Weights of a small mixture-of-experts language model, trained from scratch on English Wikipedia.
Size: 10 layers, width 128, vocabulary 5493, 25.6M parameters.
Below are experts of layer 4 (counted from 0) of a mixture-of-experts language model. Rows are named router (the router's row for the expert), down (a neuron's output weights, with its number) and show model dimensions 0-127. Each number is 50 + 12 x the weight over its row's rms, rounded and kept within 0 to 99.
Before each expert's rows: a language model's description of what the expert responds to; "raises" lists some tokens whose logits its average output raises strongly, later layers aside. This comes from a sample of Wikipedia text that the model never trained on.

# expert 27
Description: Word-internal pieces like at, ft, ar within names (Alcatraz, Iftikhar, Database), and semicolons or numbers in long number lists and score tables.
raises: "y", " and", ".", " as", " in", ","
router:35 75 57 60 64 71 58 43 66 72 65 69 63 61 39 54 53 52 43 62 48 53 67 63 59 34 64 58 48 56 49 63 61 50 65 56 44 42 35 52 53 44 38 47 55 38 35 52 49 50 42 47 62 58 31 50 39 60 36 65 62 60 62 33 60 42 46 41 31 43 22 49 36 46 45 35 76 38 81 65 52 68 41 41 65 36 48 36 57 55 50 50 42 37 41 72 40 36 38 49 55 59 48 80 43 52 53 51 58 69 68 38 29 55 36 39 39 42 47 46 38 56 68 38 40 62 45 50
down1:52 31 40 61 27 62 49 40 39 54 47 53 50 66 60 45 39 30 53 44 65 62 45 40 26 49 39 62 45 43 47 50 64 51 45 49 51 59 42 60 29 41 32 46 56 30 40 51 38 64 48 58 31 59 60 69 78 66 54 47 37 51 54 33 75 60 39 30 50 26 47 30 62 53 57 49 56 55 38 42 57 44 67 44 47 34 42 56 54 24 42 38 50 68 61 60 39 37 57 33 28 50 56 64 30 56 68 64 59 28 34 51 49 60 52 40 30 49 63 57 34 49 37 61 38 41 34 47

# expert 3
Description: Line breaks that close a paragraph, list or table and open a new heading, section or infobox field, e.g. before ==History== or - Genus:.
raises: "===", "==", "-", " |", "ell", "A"
router:47 76 62 62 47 62 54 43 67 65 63 53 69 58 45 55 35 42 18 51 33 46 48 69 54 53 55 44 35 56 46 46 44 46 60 61 49 55 42 57 64 42 42 48 44 56 41 54 59 39 50 51 53 61 37 63 38 77 40 58 62 54 67 32 62 43 46 39 47 41 35 52 52 36 20 59 63 48 72 39 51 47 54 46 49 42 40 39 45 70 66 84 44 39 30 76 63 43 48 53 41 51 38 87 55 37 42 50 60 72 56 60 66 47 29 46 42 60 55 48 44 47 51 52 41 57 31 51
down1:23 20 52 52 37 54 84 46 45 80 41 59 35 65 53 49 53 49 54 43 77 54 38 54 51 53 69 60 35 58 40 40 42 48 56 80 64 31 35 49 39 65 63 58 39 61 88 36 47 40 57 48 46 71 52 51 43 52 46 63 66 60 44 46 82 45 54 43 33 54 67 43 49 42 50 40 57 48 47 51 61 78 39 40 59 41 66 37 50 34 55 46 53 48 33 56 47 44 48 35 54 40 48 44 63 46 51 49 62 37 60 53 53 57 50 49 50 60 64 45 46 62 50 42 60 52 67 42

# expert 9
Description: Stems and middle pieces of Latinate words before an ending, such as Res-ult, in-vent-ory, sec, cult, fig, and the article a.
raises: "s", " and", ","
router:39 59 68 60 46 65 44 51 50 64 57 42 62 47 49 56 48 62 45 63 37 64 60 61 57 39 62 54 52 65 67 54 62 27 62 48 50 62 38 47 37 35 42 65 51 33 43 66 69 42 51 32 48 49 46 58 40 52 50 59 56 80 59 36 62 49 29 45 59 28 25 67 43 30 22 52 54 32 68 60 40 47 36 45 50 54 46 48 55 71 57 75 48 44 34 65 36 37 40 53 40 47 44 51 46 55 59 68 62 54 76 62 59 56 20 58 61 62 50 63 47 39 46 59 42 63 28 46
down0:55 52 38 34 31 43 36 51 66 57 50 49 59 55 46 57 31 46 31 77 46 74 55 43 69 33 49 61 53 46 43 63 35 59 56 51 45 62 55 34 64 70 59 54 53 59 46 52 43 52 51 29 48 77 32 42 40 48 72 45 26 38 76 57 58 44 54 59 37 61 65 65 36 38 48 46 36 47 42 88 44 63 49 58 59 41 58 72 55 42 40 39 34 54 67 54 60 51 37 58 60 36 57 59 51 71 62 37 51 56 47 62 35 53 37 53 48 56 61 37 49 48 57 57 75 48 37 35

# expert 38
Description: Word pieces that follow R or r in names and words (Rishikesh, Royal, Rolling), plus country codes like FRA, GER, and words show, Park.
raises: " and", "es", " to", ","
router:48 54 64 48 52 46 50 36 55 46 41 54 56 46 40 54 57 55 47 58 42 54 44 54 37 48 61 61 35 67 50 51 48 39 56 56 69 36 41 59 58 39 48 44 36 41 31 83 60 34 31 40 52 43 46 54 40 67 40 63 49 40 66 38 42 46 53 37 56 34 31 35 58 43 32 30 66 35 77 51 37 37 33 47 42 59 59 39 47 73 69 74 68 44 36 79 53 45 64 67 34 76 32 64 47 58 51 47 58 45 58 70 67 42 19 44 34 49 47 54 48 40 57 50 55 49 47 58
down1:55 74 39 26 46 57 41 43 35 40 62 48 42 53 54 32 43 47 39 44 52 30 67 49 62 49 54 65 74 27 44 41 55 44 46 62 35 54 49 56 52 40 38 63 39 41 50 38 64 40 43 32 31 71 66 53 55 42 37 49 75 57 57 58 61 44 68 51 54 44 43 35 71 36 36 39 54 43 44 68 48 67 66 56 80 61 51 21 58 68 43 62 59 73 45 58 48 64 40 64 49 55 45 65 48 69 58 63 42 57 37 39 55 66 31 44 48 61 32 56 36 43 53 65 47 53 51 51

# expert 25
Description: Pipe separators between cells in wiki tables of filmographies, sports results and statistics, plus closing brackets, quotes and years inside rows.
raises: "fect", "e,", "e."
router:36 70 71 64 48 63 41 45 66 56 40 56 72 44 37 61 39 57 36 67 33 46 60 67 50 44 69 52 47 57 49 56 49 42 50 56 74 39 33 50 61 30 48 55 35 52 41 68 61 37 41 44 65 54 32 53 43 62 43 58 54 64 57 34 52 51 47 31 46 40 28 51 38 38 23 58 69 46 70 58 46 43 35 38 45 44 40 41 44 78 52 72 40 26 35 70 53 31 43 53 35 62 46 68 37 53 38 43 60 56 65 62 49 45 32 53 50 44 53 57 48 45 52 72 33 52 40 65
down1:31 36 53 54 59 63 57 30 54 65 26 57 62 50 59 48 64 45 56 55 47 34 48 59 40 50 86 63 43 56 46 37 46 53 61 52 58 49 52 59 47 54 52 60 28 65 33 63 32 55 35 51 55 44 56 29 61 18 53 40 57 47 83 62 65 42 49 38 52 60 42 75 66 29 34 36 39 57 52 47 25 51 67 56 45 35 62 52 55 43 59 49 47 45 60 52 55 51 45 66 38 60 47 45 72 56 49 32 72 61 64 52 47 36 46 62 66 57 37 52 33 33 52 68 61 54 39 56

# expert 35
Description: The word piece right after a capital initial letter, as in Due, Diamond, Diaoyu, and acronym letters like MTC, NPC, NJCAA.
raises: " and", "-", "\n", " in", " is"
router:52 65 60 56 42 56 51 42 47 53 57 37 53 50 43 54 46 70 34 61 33 55 71 67 49 56 64 51 36 45 42 51 60 40 52 46 67 48 21 45 46 49 36 66 27 44 29 62 55 29 28 30 73 45 31 44 38 63 41 46 75 66 60 40 52 40 50 50 42 41 39 48 48 33 38 45 64 53 69 51 34 49 39 54 42 51 53 32 52 75 43 63 56 38 58 74 47 47 59 63 43 67 24 68 35 47 42 48 72 48 47 70 51 40 25 57 44 43 51 38 52 37 60 60 38 55 32 53
down0:45 39 48 57 41 68 32 28 48 40 40 48 39 72 73 45 68 53 49 52 61 35 51 58 41 66 61 43 52 30 56 63 65 47 40 51 38 42 51 54 61 58 25 33 46 45 63 44 60 46 62 32 55 67 46 58 45 53 88 42 62 41 57 52 24 26 60 67 50 56 34 47 61 48 61 50 55 58 37 43 20 46 56 63 46 47 50 36 43 31 67 52 51 61 47 46 60 56 35 22 30 39 62 35 56 40 65 35 53 41 66 42 54 47 66 46 49 36 48 50 37 45 59 58 39 56 49 31

# expert 31
Description: Inner pieces of scientific and Greek-derived words, such as yl, hem, oph in Thermopylae, Biochemistry, methyltransferase, plus MPC and JPL in asteroid tables.
raises: "s", " |", "al", ".", "i", "at"
router:35 73 44 58 48 57 56 47 58 63 60 52 71 33 40 66 41 44 46 65 42 33 55 46 46 31 69 47 49 58 49 66 67 41 37 59 44 53 48 58 56 38 31 58 40 52 48 54 63 39 48 47 58 69 50 47 56 61 41 64 54 54 54 53 47 42 52 31 55 51 18 59 47 36 28 68 48 50 66 58 56 45 34 34 57 52 46 36 32 76 64 70 38 43 52 70 53 46 64 57 46 59 51 63 36 38 51 44 52 80 76 59 45 28 26 62 35 56 38 47 56 32 45 58 43 40 21 49
down1:58 36 37 46 19 40 38 44 26 52 44 51 59 51 40 46 53 60 40 65 66 63 47 57 78 62 44 41 59 53 43 75 71 36 53 60 48 47 57 46 76 54 37 44 73 53 63 59 55 45 52 49 43 44 62 47 63 65 63 44 40 47 55 56 59 72 47 66 41 61 64 43 46 55 36 46 72 36 44 51 48 36 41 68 62 51 39 62 38 34 49 85 50 43 70 32 70 34 57 45 51 48 56 50 40 62 51 51 49 50 62 66 19 50 66 65 54 53 58 53 46 36 60 58 46 39 61 66

# expert 10
Description: Word-initial pieces of names and Germanic words, such as den in van den, Jer, Mart, Ber, and prefixes dis, de, com.
raises: "om", "ig", "em", "on", "et"
router:44 61 50 64 55 75 51 38 49 52 57 70 60 54 35 57 28 42 52 50 46 30 60 48 44 40 70 52 31 68 48 53 36 50 49 59 56 53 42 59 57 30 35 65 40 50 55 71 62 56 43 45 72 54 39 54 39 58 54 65 65 54 51 40 44 48 46 42 37 46 20 56 45 39 37 38 70 45 62 62 38 43 27 46 39 36 45 34 41 65 60 71 46 49 31 82 63 46 36 65 53 67 46 77 40 44 53 52 47 58 51 56 56 59 29 54 34 65 46 42 44 34 66 63 43 52 24 50
down1:53 50 37 64 38 49 69 61 44 35 67 33 51 48 60 55 67 69 44 41 55 54 48 44 53 54 50 33 62 61 49 58 58 28 63 53 47 66 68 46 65 37 64 73 49 49 42 64 63 49 48 47 38 31 72 56 51 44 27 53 50 55 58 37 38 65 42 60 50 68 48 52 50 38 43 55 40 54 44 37 40 63 33 44 46 51 35 68 55 47 47 59 42 50 34 49 36 66 41 59 46 56 16 28 61 40 32 46 36 33 62 52 33 60 54 46 51 44 53 51 53 27 17 68 68 37 29 32

# expert 47
Description: Single lowercase or capital first letters split from their word, such as c in codes, census, coincide, and B, g, n elsewhere.
raises: "ore", "ab", "ow", "av", "iv", "oin"
router:49 61 60 60 41 52 59 48 61 56 52 47 67 60 45 42 47 57 40 67 46 40 74 46 48 41 77 37 46 67 42 46 49 44 56 59 38 59 44 55 59 26 53 58 43 51 52 73 55 26 58 59 64 38 35 63 50 54 38 64 72 57 75 55 47 45 35 53 39 24 43 57 58 33 32 50 44 41 71 57 62 51 32 51 46 44 52 41 50 66 48 71 51 44 28 64 37 24 47 44 23 60 32 80 41 38 37 67 54 51 61 46 47 46 38 63 51 44 61 51 48 33 63 60 38 63 37 35
down0:50 42 53 33 65 54 38 45 44 55 49 51 39 34 61 40 46 67 67 47 47 61 53 67 64 71 53 47 33 45 54 48 56 50 34 54 53 48 58 56 48 42 31 60 24 41 39 54 30 56 58 48 48 40 37 49 50 69 55 71 49 33 47 70 69 52 55 64 59 32 43 48 42 52 52 31 64 34 25 49 40 78 53 56 63 51 43 78 30 47 40 64 34 43 58 54 55 43 30 42 42 59 54 54 48 43 33 57 51 36 50 42 70 51 55 36 77 56 40 72 70 45 73 60 39 60 56 72

# expert 37
Description: Single consonants or short pieces like c, n, b, ic inside words, such as bal-c-ony, tuber-c-ulosis, Quer-c-us, and prefixes rec, disc, surv.
raises: "ar", "al", "at", "is", "as", "ip"
router:47 68 50 61 48 53 55 41 46 67 62 49 60 60 35 44 36 34 36 59 35 50 67 53 37 39 48 44 40 65 43 58 55 51 54 59 40 39 49 52 42 54 52 65 39 42 51 70 65 54 52 66 51 44 40 55 36 69 44 53 58 51 51 55 56 61 43 34 58 39 30 52 46 28 33 52 64 36 73 35 53 57 21 42 36 55 42 39 57 60 48 66 30 34 40 49 39 21 46 48 45 58 43 84 44 56 58 57 50 70 92 56 41 40 33 61 62 52 47 52 36 29 48 63 33 48 49 35
down0:58 39 54 53 55 62 49 56 55 49 40 35 50 44 48 45 37 72 62 44 47 50 67 35 50 51 46 65 24 57 52 44 58 75 53 50 39 41 41 53 52 53 48 39 65 66 59 57 40 57 29 36 24 80 55 59 60 30 59 66 54 48 51 56 62 53 45 33 57 41 56 50 55 65 70 62 63 45 51 36 71 49 49 40 18 66 54 56 47 22 45 69 62 59 52 39 44 51 56 49 48 68 42 54 42 59 56 70 49 29 56 55 57 33 39 59 64 68 58 37 62 61 81 72 31 42 45 52

# expert 40
Description: Latinate word endings and x pieces in nouns like approximately, sex, relationship, distribution, function, circumcision, diameter.
raises: " and", " of", ",", "."
router:40 75 43 66 32 54 53 60 57 59 55 55 61 66 45 64 52 47 37 61 39 39 59 57 38 44 79 37 40 47 51 49 58 33 56 47 53 57 39 50 53 36 38 52 65 64 41 51 50 43 54 55 56 55 30 56 39 57 31 51 64 73 51 49 51 33 56 49 68 43 35 45 42 44 29 53 53 60 70 46 40 65 26 45 54 49 42 41 44 73 52 58 43 37 49 75 47 14 50 67 19 59 38 59 40 54 53 54 44 59 63 44 57 20 37 64 48 55 49 57 56 30 53 52 50 55 21 64
down1:29 43 47 62 46 39 74 56 65 51 37 39 69 55 53 44 25 68 49 35 49 61 54 31 48 37 40 43 68 73 59 47 43 65 43 61 62 50 35 38 46 41 60 54 24 47 49 31 44 49 58 46 71 72 35 59 51 29 30 57 69 55 45 40 46 43 66 44 67 57 49 44 24 42 27 26 53 48 46 48 61 36 38 37 55 61 56 36 76 59 48 51 39 65 60 51 64 50 71 56 39 54 48 52 50 52 55 67 69 43 55 36 52 54 45 49 54 57 55 47 72 54 55 30 62 46 61 59

# expert 14
Description: Word-ending pieces like en, on, ion, ern in place names and surnames, especially Dutch and German (Feyenoord, Köppen, Frankershausen).
raises: " and", " in", " of"
router:50 59 44 63 62 54 45 53 50 40 43 59 51 45 34 47 42 44 36 56 50 39 58 41 37 55 65 47 36 70 61 49 56 50 61 64 66 51 30 53 46 15 46 53 47 43 32 52 58 42 30 54 56 69 33 37 52 66 38 71 64 76 51 54 40 49 59 34 37 37 27 54 54 46 21 40 57 41 61 53 29 51 28 34 37 38 37 41 50 67 59 58 44 44 34 76 69 28 57 54 43 56 56 64 40 54 42 58 59 67 58 45 57 48 22 58 37 54 69 46 44 38 62 61 63 44 37 45
down1:59 49 72 68 42 36 50 27 50 36 51 44 69 49 40 59 48 59 33 28 52 50 45 34 62 36 45 57 56 56 57 59 34 58 58 48 56 46 53 48 56 63 64 45 50 69 50 36 46 27 34 80 77 76 66 45 64 42 66 55 51 41 48 39 32 70 62 59 41 36 48 46 58 50 59 36 49 34 66 51 58 39 37 67 65 64 42 31 47 59 73 63 53 45 37 48 45 52 48 53 27 43 31 56 62 32 50 62 60 39 62 58 56 39 32 53 65 54 53 23 48 65 55 49 54 62 49 40

# expert 4
Description: Word pieces with w or W inside names and words, especially Welsh names like Hywel, Gwynedd, Dulwich, plus New and W results.
raises: "y", "al", "ant", "ing", "at", "."
router:55 69 55 43 44 54 68 61 58 54 52 55 63 29 49 45 46 54 44 48 15 45 50 60 37 42 58 61 33 59 61 48 54 44 56 51 67 43 25 60 51 43 37 61 54 51 49 74 59 50 56 64 66 50 38 50 34 81 45 49 63 49 74 44 52 57 45 48 62 26 33 34 41 35 35 45 68 44 66 47 40 33 26 46 50 58 45 48 40 56 51 74 48 34 33 69 44 45 31 66 37 57 37 72 45 52 41 52 43 73 68 71 46 27 49 55 53 53 45 39 46 37 61 53 40 41 55 39
down1:45 52 44 58 51 55 43 54 45 52 47 55 64 48 35 49 53 45 50 56 44 44 82 26 50 70 52 45 33 60 40 62 58 55 62 36 41 80 38 46 51 68 50 25 57 42 36 32 41 47 60 47 29 56 30 39 35 43 38 46 40 51 58 28 15 42 48 49 45 44 34 48 72 52 65 43 39 39 42 40 25 48 48 36 59 52 62 50 47 30 35 58 57 57 74 65 59 38 38 47 51 36 54 68 42 45 56 61 39 60 70 36 60 48 73 47 73 55 43 55 47 58 68 61 45 41 36 51

# expert 44
Description: Common nouns and word completions for places, roles and life events, such as staircase, place, role, house, church, birth.
raises: " and", " in", ".", " of", " for", " to"
router:33 67 44 61 59 57 67 27 61 49 36 61 56 51 44 49 53 71 45 65 40 56 70 76 36 55 61 46 44 68 47 56 33 58 59 45 60 51 44 55 55 38 55 45 39 51 39 59 57 41 29 43 58 58 29 51 36 64 40 59 58 71 64 44 53 51 46 51 54 31 35 50 58 21 26 42 65 55 64 43 34 46 30 39 55 60 60 42 57 74 55 63 56 43 44 75 51 46 57 47 25 62 59 63 39 56 34 60 67 68 41 41 47 34 38 61 39 50 66 56 68 46 57 67 42 47 32 59
down1:28 57 56 61 40 42 70 47 59 47 50 35 23 80 62 59 32 39 57 34 50 81 42 58 61 54 67 59 56 55 63 54 45 46 62 35 57 71 53 46 71 36 47 55 34 59 68 52 68 61 66 52 47 55 42 66 37 46 46 57 56 60 51 51 50 86 48 44 33 67 60 37 39 45 47 62 58 49 58 41 63 48 50 32 41 55 41 54 50 48 41 65 35 77 46 45 60 50 50 37 50 81 66 60 53 31 59 37 68 47 58 65 34 45 54 37 45 54 55 50 62 32 51 43 48 51 41 42

# expert 33
Description: Space-preceded capital letters opening proper names or codes, such as San J-ose, Z-aynab, N-amir, and asteroid designations like J-C.
raises: "or", "ed", "ag", "ep", "et"
router:36 54 71 60 58 65 47 30 63 42 54 71 50 64 53 45 34 55 36 58 44 45 43 63 42 26 81 54 31 60 38 35 59 39 53 53 46 57 37 65 72 51 49 41 47 40 46 56 83 53 59 39 56 51 42 62 38 65 43 59 61 59 54 35 51 41 59 48 45 39 44 46 59 35 27 48 64 38 59 39 43 38 48 49 51 34 53 34 43 69 55 63 39 51 47 79 55 44 51 64 35 56 39 78 47 44 22 58 47 54 50 56 55 43 42 67 53 68 61 54 49 35 56 58 58 50 17 59
down0:35 43 65 60 38 49 55 43 53 67 58 47 47 43 56 43 49 38 60 69 52 40 45 69 43 56 60 23 49 60 45 46 51 19 60 54 52 40 54 33 37 28 23 50 46 63 37 54 55 47 48 45 61 43 53 39 59 59 52 51 73 59 40 53 72 63 46 40 57 49 56 10 32 13 59 32 61 67 48 49 55 55 52 61 40 39 35 50 44 47 42 55 22 47 56 47 62 41 69 57 39 17 34 36 44 55 37 56 48 55 45 34 40 58 52 37 53 54 65 45 61 53 33 49 52 55 59 54

# expert 22
Description: Word pieces ending in d, such as id, end, ud, ad (Considered, calendar, Universidad), plus verbs did, does, could, jud, refer.
raises: "i", "en", "es", "or", "o", "y"
router:46 77 33 47 52 53 50 45 51 66 53 57 63 61 45 55 42 35 41 62 46 40 74 56 62 40 67 50 43 62 53 48 56 56 63 68 68 44 31 60 67 46 47 46 37 35 50 61 66 66 47 53 81 42 47 50 41 62 51 74 44 70 73 46 68 61 53 27 41 55 31 62 39 53 32 35 57 37 70 48 52 51 37 51 52 49 41 52 47 47 45 75 49 34 45 62 60 22 66 61 38 63 40 67 43 45 31 54 70 54 54 45 67 35 36 56 47 41 51 57 35 36 68 63 52 39 38 61
down1:67 57 41 58 35 35 59 40 47 52 61 56 49 35 28 62 38 62 86 32 39 49 45 62 34 58 74 35 36 46 55 59 45 59 53 68 52 73 56 50 39 65 49 49 37 36 61 28 74 63 50 47 66 32 52 55 53 28 28 51 38 33 58 42 59 72 41 51 68 51 43 60 63 56 52 48 58 37 47 59 66 46 45 67 60 58 62 54 68 46 54 55 57 56 78 30 71 59 56 56 59 45 49 51 47 50 51 46 63 62 53 40 54 49 45 55 60 45 65 66 54 24 47 59 44 48 27 58

# expert 30
Description: Words such as South, north, Team, Gold, Silver, Result, km, %, often in tables, plus the piece ath (Aftermath, mathrm).
raises: "s", ",", " |", " and", ":", " of"
router:43 65 47 65 43 55 64 41 74 67 42 65 66 54 41 61 47 46 38 74 48 41 34 53 59 33 63 51 43 50 60 52 63 47 65 55 61 34 47 61 56 28 40 45 47 51 39 61 54 20 48 35 61 67 33 60 39 41 52 49 57 60 59 43 52 37 18 47 54 36 32 65 34 39 28 45 56 34 70 52 26 64 38 44 59 39 50 37 62 71 62 56 52 40 57 72 46 38 59 43 38 56 25 64 47 39 44 53 59 65 59 56 50 52 37 53 29 65 51 48 47 29 41 59 34 53 39 46
down1:30 70 42 67 53 37 47 64 46 58 43 62 47 84 62 44 46 52 62 32 37 58 46 38 59 64 51 42 47 52 52 54 51 32 54 41 64 45 58 67 42 48 53 51 58 66 47 56 38 34 39 36 49 46 60 36 42 56 37 41 53 56 44 53 80 37 50 52 28 73 62 43 30 50 41 41 58 56 44 27 45 69 21 50 59 28 54 35 45 39 73 53 51 56 29 40 68 40 50 31 43 46 46 51 48 38 61 45 69 47 57 49 37 48 34 66 45 47 42 47 46 66 69 51 37 29 72 36

# expert 7
Description: Opening quotation marks and brackets after "said that", plus object and subject pronouns such as it, them, him, and the word not.
raises: ",", "n", "d", "h", "s", "m"
router:51 77 69 69 48 59 38 51 56 52 52 56 54 65 43 60 51 46 35 52 30 47 43 56 57 47 62 51 46 75 44 44 50 43 41 51 44 44 20 53 50 18 35 59 32 43 53 81 73 29 46 60 55 53 42 58 44 70 42 56 62 41 54 38 43 59 28 41 62 41 52 42 47 47 27 60 46 39 68 58 47 45 37 41 45 57 51 41 58 53 67 55 56 35 46 73 64 43 40 40 41 56 34 75 39 42 39 66 34 68 65 55 51 37 19 67 57 58 38 54 44 47 60 59 56 46 42 60
down1:39 47 36 67 43 36 52 57 41 51 38 54 50 33 45 24 61 28 47 50 54 43 58 49 50 57 41 62 58 71 49 65 45 56 41 65 41 53 71 65 47 40 39 33 54 69 31 43 33 51 31 22 60 45 30 74 58 64 56 52 67 58 47 47 59 55 67 58 54 44 39 38 49 43 40 44 57 64 57 55 50 58 38 75 37 72 65 44 51 59 49 27 39 58 44 59 40 50 50 47 44 65 62 63 36 51 42 80 80 57 45 66 52 42 50 63 37 62 43 34 59 22 57 43 64 56 50 56

# expert 2
Description: Inner word pieces such as ol, ra, ur, il inside longer words (Intercollegiate, portfolio, barrage), plus word starts like influ, exper, recogn.
raises: "v", "it", "at", "u", "z"
router:37 76 47 60 36 61 41 43 49 67 47 58 65 39 36 54 44 58 45 65 48 27 55 71 51 27 45 51 36 49 43 52 63 48 59 54 56 40 37 58 47 36 57 49 31 55 43 51 60 34 46 55 50 37 39 45 44 87 42 70 39 56 71 40 52 59 52 30 46 40 39 62 73 52 28 43 55 33 68 50 42 44 47 26 32 59 29 33 41 64 55 67 53 50 56 79 50 29 62 39 35 67 47 58 31 59 38 41 48 49 62 72 55 42 49 57 45 49 54 59 44 43 40 55 47 43 36 58
down1:40 45 56 46 37 19 59 60 44 39 50 52 46 46 61 64 56 58 43 52 43 57 56 68 47 62 43 65 28 27 29 33 45 35 48 63 41 53 39 31 65 57 45 39 55 64 48 52 68 58 60 32 68 50 53 53 56 40 52 24 50 56 35 46 28 56 46 62 54 70 52 33 37 48 33 50 56 30 52 42 53 40 46 53 54 45 23 54 60 51 58 42 65 39 37 37 49 40 42 58 35 49 35 28 66 43 40 53 45 39 32 48 46 55 52 45 55 55 33 30 78 54 39 47 38 49 41 10

# expert 42
Description: Middle stems like ens, est, ect, clud before suffixes -ed, -ing, -ion (uncensored, dimensional, amnesty), plus starts larg, interest, success.
raises: "ing", "or", "ed", "es", " the", ","
router:49 60 57 63 41 55 44 42 41 48 50 70 59 59 52 58 53 60 46 56 48 42 48 40 38 44 63 45 48 63 61 49 52 40 62 50 66 44 36 54 39 37 55 61 55 54 35 53 47 31 48 49 64 58 42 65 54 75 50 71 37 65 64 46 60 59 43 33 55 32 24 58 72 36 45 41 49 28 80 55 43 36 38 39 55 50 40 38 44 66 52 72 58 40 39 77 43 22 42 74 25 59 43 55 38 58 39 50 67 59 90 53 65 41 30 51 53 43 48 54 47 43 47 60 42 54 42 62
down1:36 50 64 36 47 43 39 52 43 57 60 64 44 43 41 50 82 54 34 32 61 51 53 53 59 45 45 45 58 43 52 64 54 63 55 50 46 57 48 54 31 43 31 50 75 54 40 39 68 41 60 75 60 64 44 52 38 63 99 57 53 39 62 29 57 49 39 51 48 43 43 51 43 43 54 58 48 47 63 65 55 43 40 49 70 54 54 60 57 35 30 52 56 40 43 35 56 72 52 43 72 34 41 34 44 58 54 66 59 52 41 44 58 46 60 61 82 36 41 66 47 39 32 66 58 51 41 56

# expert 29
Description: First capital letter or word at the start of a line, especially after section headings, such as A-ppearances, H-ill, ==Career, He.
raises: "e", "es", "et", ".", "an", "h"
router:39 65 71 69 36 61 52 39 53 70 40 60 69 51 48 57 37 51 26 77 30 36 58 60 60 42 71 56 43 60 53 45 59 42 47 58 67 61 47 54 63 32 44 41 37 59 45 57 58 39 44 49 42 61 44 54 47 62 45 72 61 53 64 36 65 52 36 31 58 35 47 59 39 36 34 62 75 33 67 52 42 36 41 55 49 62 51 41 53 69 66 63 50 40 37 70 45 37 48 44 31 63 37 78 52 19 51 51 41 69 53 62 59 59 38 46 48 56 60 53 44 43 49 55 42 51 28 48
down0:34 44 68 30 56 48 39 57 43 28 40 50 52 65 62 56 42 51 70 45 64 52 29 50 55 60 46 46 21 41 44 73 31 51 44 61 53 46 48 50 65 37 51 54 59 42 53 57 70 50 55 41 47 55 40 42 44 54 49 69 45 70 72 45 49 66 17 46 44 60 29 54 64 65 39 54 45 34 43 63 43 25 38 53 76 75 55 44 54 61 42 56 50 30 44 66 28 56 66 58 55 46 61 28 48 57 41 37 52 53 61 65 52 35 35 67 50 46 33 40 39 45 35 52 62 47 61 44

# expert 39
Description: Word-internal al, an, j pieces in place and personal names (Kampala, Magdalen, Trujillo, enjoyable), plus blank table cells.
raises: " and", "-", "ing"
router:41 81 36 52 57 51 48 52 59 60 49 56 71 52 30 39 46 46 46 66 51 53 54 67 65 47 68 77 46 62 38 46 67 36 44 60 46 44 35 52 56 45 45 72 45 49 33 48 66 47 33 33 56 62 52 55 40 72 49 56 54 84 58 45 48 60 43 44 39 50 35 45 46 52 37 42 56 39 82 46 62 67 33 28 54 31 36 42 57 54 66 57 35 45 44 71 57 56 55 50 51 61 34 78 28 46 41 41 48 57 53 63 57 39 25 56 47 40 53 65 42 34 53 42 36 44 40 61
down1:27 38 43 52 39 40 49 55 47 59 47 53 60 43 35 54 78 42 36 34 50 59 68 58 45 60 42 28 51 51 48 58 54 57 33 56 59 35 44 53 49 31 43 50 50 35 48 45 50 53 29 57 54 52 56 58 49 51 50 59 35 57 72 45 63 58 37 48 29 30 45 77 64 62 41 20 62 37 67 48 57 59 52 52 43 73 39 27 53 31 49 49 46 26 49 52 66 55 62 50 56 53 38 40 66 61 49 54 79 45 57 50 62 52 57 35 56 54 47 57 55 71 42 61 16 54 74 33

# expert 23
Description: Capital-letter pieces, the pronoun I and Roman numerals II, III, plus the ro piece in Chevrolet in motorsport tables.
raises: "g", " and", ".", "-", "b", "V"
router:47 45 46 62 54 63 48 52 51 74 68 60 57 51 35 64 45 62 33 59 40 38 57 77 48 31 57 53 39 51 46 48 58 45 41 62 64 48 42 54 46 32 55 46 41 52 37 65 79 52 39 41 44 42 39 27 57 68 38 55 58 56 66 43 59 42 41 43 40 23 43 39 47 33 23 59 78 45 76 53 53 41 41 52 55 50 39 43 65 71 53 58 36 39 51 74 64 51 49 51 52 62 50 76 53 49 47 58 54 62 49 54 35 30 28 47 50 54 59 66 47 61 63 38 33 32 29 39
down1:43 48 50 72 41 46 57 64 66 50 47 62 63 65 46 21 43 52 63 36 41 47 42 39 55 37 36 57 70 53 56 47 41 52 49 61 37 60 61 29 70 47 54 50 50 53 28 57 49 30 44 45 39 84 53 44 57 46 47 54 78 66 62 61 30 48 60 39 46 32 69 48 68 54 61 51 56 48 56 60 55 45 47 60 76 52 58 71 39 40 66 48 41 66 52 47 56 57 63 53 56 66 37 38 52 59 58 62 63 33 37 67 38 44 43 38 50 45 44 50 63 59 30 50 75 64 81 53